From a checkpoint of a small mixture-of-experts model trained on Wikipedia.
Experts: 40 experts in each of 11 layers, 64 SwiGLU neurons an expert, 6 picks a token, a softmax router.
Training: a variant of SOAP for the experts, 300M tokens, 9153 steps.
Below are experts of layer 3 (counted from 0) of a mixture-of-experts language model. Rows are named router (the router's row for the expert), down (a neuron's output weights, with its number) and show model dimensions 0-255. Each number is 500 + 50 x the weight over its row's rms, rounded and kept within 0 to 999. Numbers have three digits each.
After each expert's rows: "comes before" lists some tokens at least twice as common just after its tokens as in all text. This comes from a sample of Wikipedia text that the model never trained on. Tokens count by the router's weight.

# expert 38
router:545467576497456489613490490477607519474457576544451503547495569471460474518483528515442469456456498499487458525563502579521444439484502589463423492437554488490535531384513516465474625518503532509551485556464511533489465528515539469580520500416441564424465430545421574475477480466467556492502523492478498453506487497446497562547437467515391529345458401489409556436520456419526495551455637546506474580559496478500532508446574398542602546582513511509524586530505583489503470494551591576534533485454428510527496526522472523536496548523486452491509407477447512588466512465499438453466412473528446433609434451460415446557560495584469509590542533449542575545525478561492520526546520494415536570474449480493500514579519583470486381490433443448473460531401507540552567512546497
down1:501506514458508475537495523526454544439569508400519502468368490528606588456386558448504548491500528457468475500496427499517513601664488466440499426388546573501494490482496493492494552471503481515471497588496522452600500614649496481497473485516552639444481495450499421440501495460513446480516425477523503432521411494499565534501516449500463465502503554459501534493428566572504477577502483406495516519411460516516496413547472480643390514591457499492505496536444448447631517497458519495476443499497458531637506569537515490398576606548445497586510417451491508496538498505473508495503440492586502483474517459473529486519633463503576487514576522511500500501497434515429539547498508626521500588516452447506513498440490498499420480527515510598552494564506496499512486471486475
comes before: " |", " of", ".", "%", " |\n", " was"

# expert 31
router:575475541547527488441531599518496540464487505476502506546461331407470495603554438382496468486493430531504447521473473458484440576485488493377482457603497419519488499484517576438491522481474437537491565517452516447478467462447539526498490510594445589565548557362360433486530442426500520487477498466448502435533453499462548510474530383528533457443525602498612535549482417539486528500510419473487460536534417517530470476583490543569563492445508490477572463590537536467463500477632421630468503451514484503495420540568436496531545535478532432537525514534491575566518466532512470521479478551540518530569447543482450530453501578519503612537569466538447515614554506500597482490483470493488482562429479515484471553558450509557473479516459451444493396509464469575515502538492546
down1:500511651563532499610471513529500440530550515471497437374447556482384536472476520567509498491473475370469516459596528528485493441477547500430469484532502500558431521504454521337477514444526497505466496500489498497432459466587491496518500453617520519497380523597452502527488547449513449484530578503502527424514503498527479547502504515459545590518510450460486499368535426468505520601356504581512558552505511470527323490516487513504598499545548510512539444498509422522516516500498523553501500502308514436480546462595496480460415502494587451602476600375569447467500552499535496583501514529520540517502510469531435475572509524523468502513493463574502527472480501402503457493371529428548457525571508508439493438505531518490500529492520482497574513486487506491507516533542496
comes before: ",", " and", " of", " in", " (", "\n"

# expert 36
router:657505498529451399502541596454510555496484619593509522610452514480484452468520524509488506465382455476544516483531516477598507434420490583471582557475520444450549655522493585431450563468584501606513557570498579572487500500511455540510488492515535485577501529470445485501454384490464559530593503499517464492527396477462554499461429469475553539420431484520496520422514473500537479511505509490589482514461453513520443487516532499499548563489460523530518554508450525511494581614536487518563547487440552518552443524473481510512577451480463463499573475520500528626365531522404431431469504560511447512622489545435492494493499493547523517523517456515505512513501531526500477512562625380482499557482397506524545505532488604504567470477466525483505506555367536565576484456511522
down1:421566301455410473543544490499439516496501372501499503506500494540493576482481464324484577503568383499492453483544499532484501500527461456499502418522523434570388411469501487557565481531538392501529499502476501503422574421405500494503520626480455500516451472568515538499485471513496462511603469526451496509486472502498502549563541496498474508523452526497477444500487497451478444571500405517483515503428493489478717494631492533499492509538515527506493499499514501470394551494523500548545538460507442442499360502484475496512502499500478583477375503513537351523499450508504499517502531498441464504463394436515496519594542492483634496573467450506527467464424430532491438504513500491463574486499510490484511429502510481562437514429566474511489502443501542537422492533579472
comes before: "20", "19", "1", "2", "0", "3"

# expert 7
router:608553528522474442560543523522548534402514551497556514583434502467409461493427527505468469383439444541480526546514551503556490458435537502431547572522561457489520566372507503411469508494505542585521560578515527487482449500501480506479494506444466552510533501437486526482464398472503520560542538446477510504567501478495645488502449443494448530421510534471508519441564374511586489513468549492542441507484429476533502502531564476548564544502538514494497529515511545514504531520569500501552596474531465506539465533513438474522470511502488452450518505435465447598359472486482434445486361539567453486551449493400446539589471522550523471550569517448528576517559494528385453583559522491503482525486363487518459496501485540445582351402444472465404405503501561546612458499505573
down6:400618457528427513493334475470481483506417540535499397551554538548683573523482512509525595504489601528494491452492563430488462505505499483430495439509636480497479486477544503431438449484517494557494514490512514438502497503447515487570489510495469523481517508501512482540468554482536477544521429515534520497609530454532498580506480502483481453499365502444506500524584538464484528500498515494523541534504490506445504465500508514521504398501477585576495517428463505494493516496517465515439509520480694396549477460531510334528472497490472508504569427501515484486501503458488500488497493614527481590465481500597503486578491486549580557500498465519575494506660400462480431539421498474429456475459656529502477541485477501426439481479477483517417523490578487459600474512450589
comes before: " |", ".", "″N", " |\n", ")", "%"

# expert 12
router:531497535484538462491494591472527503526481603453633511487501456493502427572495520439451511529526527547545428522560461458498551478467532586426461494563500486501493493548458579406479500486586490480469509525393558502388551508490553490550420498559419537521483442467493488510487510507466646510503560530438501497469482523537534585473445495435609457384497529519492444505551494483514501445561444506624459446472525520510504528392540572521489491522550516518478539577622507413507546547531492522541538572454561491555441514470454520516502443429509485536487495394444444478307484543423461437504534542537483483450499530478509478601524632544405434483497452421469557511539538550468497470579547352399439528452494503516467533515425534533469449500444535481520449523498509592550527549513567
down5:519504490485488474524501509505457494497517566595516500501490481499503409434447453531426504526546512434498490535536490506635487481501547437589473501528586481500460493497472474568582452468570490484510394483463429490433486495513450645506507497450514478506516510513510492566503526652499564494478518498493419538561487471495504501662499434547469452528492578377477616538371489505500421505473390585422476561546461479497498568613501476501509429473510507472492484499533413537561490503503525509492495483464520569434447557500647565500567478521477549574518623526500471634457562441495470484397522498504568513583472511472432445520493414491524383506499496516510519500354559510408500515457511500483463497468442506490469502500480497510464535498350498497555565496584470558531503489552417
comes before: " the", " to", " a", " be", " that", " his"

# expert 15
router:607528522499503441521521542530507546474435488581493626596394513432524441527459508459416498459447476578521519493537508556631548514405512560477548467477565437407519502453487530460519549426598496483529508512511430513426523535480481521502498456525466486493536603423501535553457471493438504445656590413430514471592528537559543574557502503521573505467480530529456536372528513501547444514439529530477462477504509534481483487520572490615578529444437463496490463541495435483454515558568470518541545466554550511464436562569419473481560496508390426494472533486399453552393528473432452473511453495491470490525546490423460401537537532625444563531595483485531530512492505479431504514535506521457504560500410561546562402517524550472507470413530458488417478502544571500496387524486488
down0:500511478471509484497364433496458421345475488480496451523482502512524490541500582518488486505476591448500502496369494650532421484474525459504400498490500499396609443503486505512498493456497546502454573492503521419509506437408482469421438607454504505435427567438570524416444535533513500540580431498615455481581488481490496427592505481532498638522492528540501496513502626487541534559548503471495525501411516494445537467432505549608514496502547518520491492511504520490505394469527455486403517539546509503496515564525450506482501502499506554485491579501462509502479420478496461497603558501475466459502491548452495474461497460493503644495502391551455480499562540473500441523452602446484395459540491495522594504498378558397456553499465490595584498508594445508509578550527473
comes before: " ", " —", " \"", " A", " L", " S"

# expert 4
router:547556496506475455516516529502527490502491564522498532580547526482538504468447529515473412460423380528482487572506525478538493502478471502497461502470552440390507663463530471445460497453514474496527494517491575503393460505476531558538493466518501582493516466514416475444475439318477548524542583454478478459508526536522536549459478504453432482412497453469518619420550414477555501520501551534622498471602495480643453412511537480574587583535524517565478521477559541492523577531583519463534592468443469503517479578441494475516470473425492425495531544485483458533411468497498464467507487504539509535554444601472430489526456576600484510568489459484469533508563493505396509524651476426471564507382459516571503399569519487473515449393494469507492484523546550544560398544527516
down5:513480410539539558505511483505505478532526470494520589500478521499503586443433415452441501514473498506508599457524538413510465506627488529479513610439491518426510581384503473513489485526565411338510573476477500504467440502602549505506419498458496507498475461570504574500500536577472578513498425528526481503565501515448497546638470486501422565488468424524504505558508466501490550546306428505519522466534404448500622484503505508551404425567500544490463508558463499577567377537538543500492420525485524459529531512476546541511431500493500543505498611495575504514501522359506475472495456505464497519446473521558567451527521495426573534501450483575567506430552496467481478508513527615501498518491451515505487392450500482441455437491459457586617530501541447517547617512497500
comes before: " the", " a", " an", " his", " also", " its"

# expert 33
router:608546547493468370457502551426539515485539599558508529573452473451490465493518502508476466421436464521548493537556476481575499465467541600484552531508557415464618579513461596450446442474552544526537548576471512516502477535496498612513440475497504534575521521486485476514444495480453566540601498512504479432570462472461544508477508465572493479442479442521546516424582486486548596484493481563528443516484471501537387496431558558504537537466495463520518528533483447481443551584546502509574553541453566511525505560497455502547544584516525459479560442513513506602435534570384498411473389493508447441550486592454435504510441524693503569529570529473535528523495517532516518511614564450412546523468416533550496498545525573509590452459465557479485472526448521573612483479533606
down6:507519506493424506506461508518419524545497493511576521413478515509440514454492453488464499501443418471546480625488535533598467478505551430505567500514478582444500507507499515498432503471460425350451457429507496174501520496502515585551540531502460528514577506507512474628404511496511376506486473503517537542500502538488480503488436516504533476498366496492490544501547514478453521439435491502586562508492452488475479415538496536509533539525425439508503510496568477493519611442463575416505515627529563486504500500394468491505482543611396422510455470491518516534498513503484484453523371501513514496515518464588430490539520535431465578504452633484528495498526500484571610591510495433496599491466472506504469503506483507493490514531518550463502525457509521532514543553487501
comes before: "20", "19", "18", "1", "2", "3"

# expert 21
router:615501482590451547545531566464524481501433495457570479575433448540503456463526497495498537435535478501493434382535477473467460520439523598512508573560526467536514552473510510503473591469465469500576448540430486449536489514494563509545566454438505589492464519477412535522511479527389610531529505468586539417534475489486572608540512425435503421455516562418607555560527436517518577485527504550491522535582449550504505527433495493547572476410492479461577531505502610474416507532588496448490466473505476464496478546504533547507465433491542454502588518438393560464527515479480416484409498522569479382563490470405444420432613525518516580510549447536456534566620511535558417536448498413425514643407477457468520515604514502501519475485496473487471470494482497500475548521494530
down6:476522503530471583607552490552387448509512500509508510500500469522497534509503547633554496511508496462458565504474475549509429498469510438500502503581439478467379531513487458450495517345497452500479404498517530472392474511466500564518473498509501481465511615516509565483452512421344416478535500428545519467499532442513513577427492541483476527569517554507497522531538498450504610487543415550501511415559476495463502499505585412496474493499518498441496444415499500493543500591512441498418489547511535539467485482492500394502442468463501489235546506499488463516469561579497526464515500498423498602513491457336505369491524511518518498495510428492544438604495458525490473503451499415445489620503505570500539456494615548518514572522496502501557499467506491455467506574497496
comes before: ",", " |", "\n", " (", " and", ".\n\n"

# expert 23
router:609550492483502435545497529520558508416493568504488507559430486482449468503394512518482441412458407532463525543534556517557462505481503503451556537463553436432531578335491496433485550482469541544554524583529548509476428510476534531459438524412535599513507513448481532531473450452520517563606524452431510461523472487488574559518488478559473499418503531512561506451558392475551475543477560493568481508550416472510518524544597453553572596506529529500506486527507514478500524543598508504556560447547452491493455533527454496497471517499509446475519495424450432578412531506465441453498381533568407494552472508386397523556476511549508467526551465478513613541535509516380452542542518420503507539487409447563493487528482527452545356428491487501513442461485570582599381509526610
down0:574539444506554584496549452515529643553489537435442483535486527490531393503535551496565558490497473655503477538480549502476486578483474504552500503486506499557516516449419475475491482478542487500485574447445585488572432473489578459480459466499408601504519493520542523499513574459407455485521478591542517502577585479486491388524529507496494496500446509480481567535562425383539557446520501518460479507477455500506466485510423509480475478512405506458520494539464514474517515474499475620491470534552499491547470493546539513547493519483499362506468452518362506458428472501502503522567400546541374469567499579459522498484619632503408499686523528538485549507453552530533444515564491574505611504434400435455487513563481502576525535529480496339525529513494513488545545486497470
comes before: " ", " which", " +", " —", " .", " −"

# expert 3
router:521526503583444550447525541489516514547443579517539458536485525476564467518480521526467473383464496502467503429511461504538509521461544489529445490514539504435516590421444482484397562472520589543511475530475490505489491497499508463548534495441482648544442511504507523447468508455492614460582512457566521494554488484463547492597435476481474486400485444431439491508556459355523608470412564535500472486564472428475516589445557501507553567428467500489640593512577608552515458593550551499536508525486507541497423528537541462504443505493479469389560481424432545626452485473515465450460481465506410448528451452428451475499496485544541485495528469495453539486570461582425401642510505363482500621455485459466509520552616529486524492487527476443458451434545547503488545547508475
down5:555501519567372530536494502503591455488518447566500514476508519423518535448533458409446398443504464541511531500468427360456501437497555504497468506470481507500478482510514507519607500471414465491506498531544482467454497497484467490541511574524493484609514503498454436468464396517452544480603583544515450391593500478580497487504619510508600575448699522497343418464477480566393498458490513457455498385518514496499540521387537417486440529466520552487526536508506420515516511492475520508512534510467503563486513495500489578505423501539467478502493515504512500572505553514429542415516497479488502483455446561509446505553549481506495410501432517534467497488471504470574513462487483537502495520519455433453395497500501495499547450489491498439544554707570392426417510598523505
comes before: " |", " of", ":", " (", "\n", ";"

# expert 34
router:518505470531509508510490608465494579582401550485525413569522550479529393532465546401421532419468482494473465404526468541566548425401476510500454471502553439452497520486461579497498513422457475632515447562484478469538478501494543464517626485480469564475430499499466413578454526478452491574475501451547483485516446572509506501524536443474499474442460545451475478528512517389528519574562497555530508553502455500558500506369448503513506522473536529525543583518464568451484513544505596522529554532458496483623453507548534474547495494492487470446626484370466455492382544531513474388502533416568407524559523366428448425519511538504455495574394512590497520524480507516467437538492540498454449599420429496476432526500459566436426434511523540458502416473470523533531531480500447
down5:508432495583499552533469551537497528515425575491508464523424447497533479505507509500362500513513514501504581588367525506472561519492450697509466497502399502481428499499645471430555535509572391451413515503518493486512503509552553624462394503511563494524498471517485449457521494485423563505560438548399492543497591485502541499353500514557440525492499490504507500367509499506515511496434506526500500520507504528553477504572520510545460463416503527467629418510508498521500552531459598391503458487475494438477510501514444465626493473463501490507500503495499488445545476500496480482539504493507532564489458492495554483579439513504498513394440494480476449504552547478573479418560517519519651624499569537530526512525555385478554503527551531439501558546489651548500512501533509
comes before: " |", " in", ";", "–", " for", " |\n"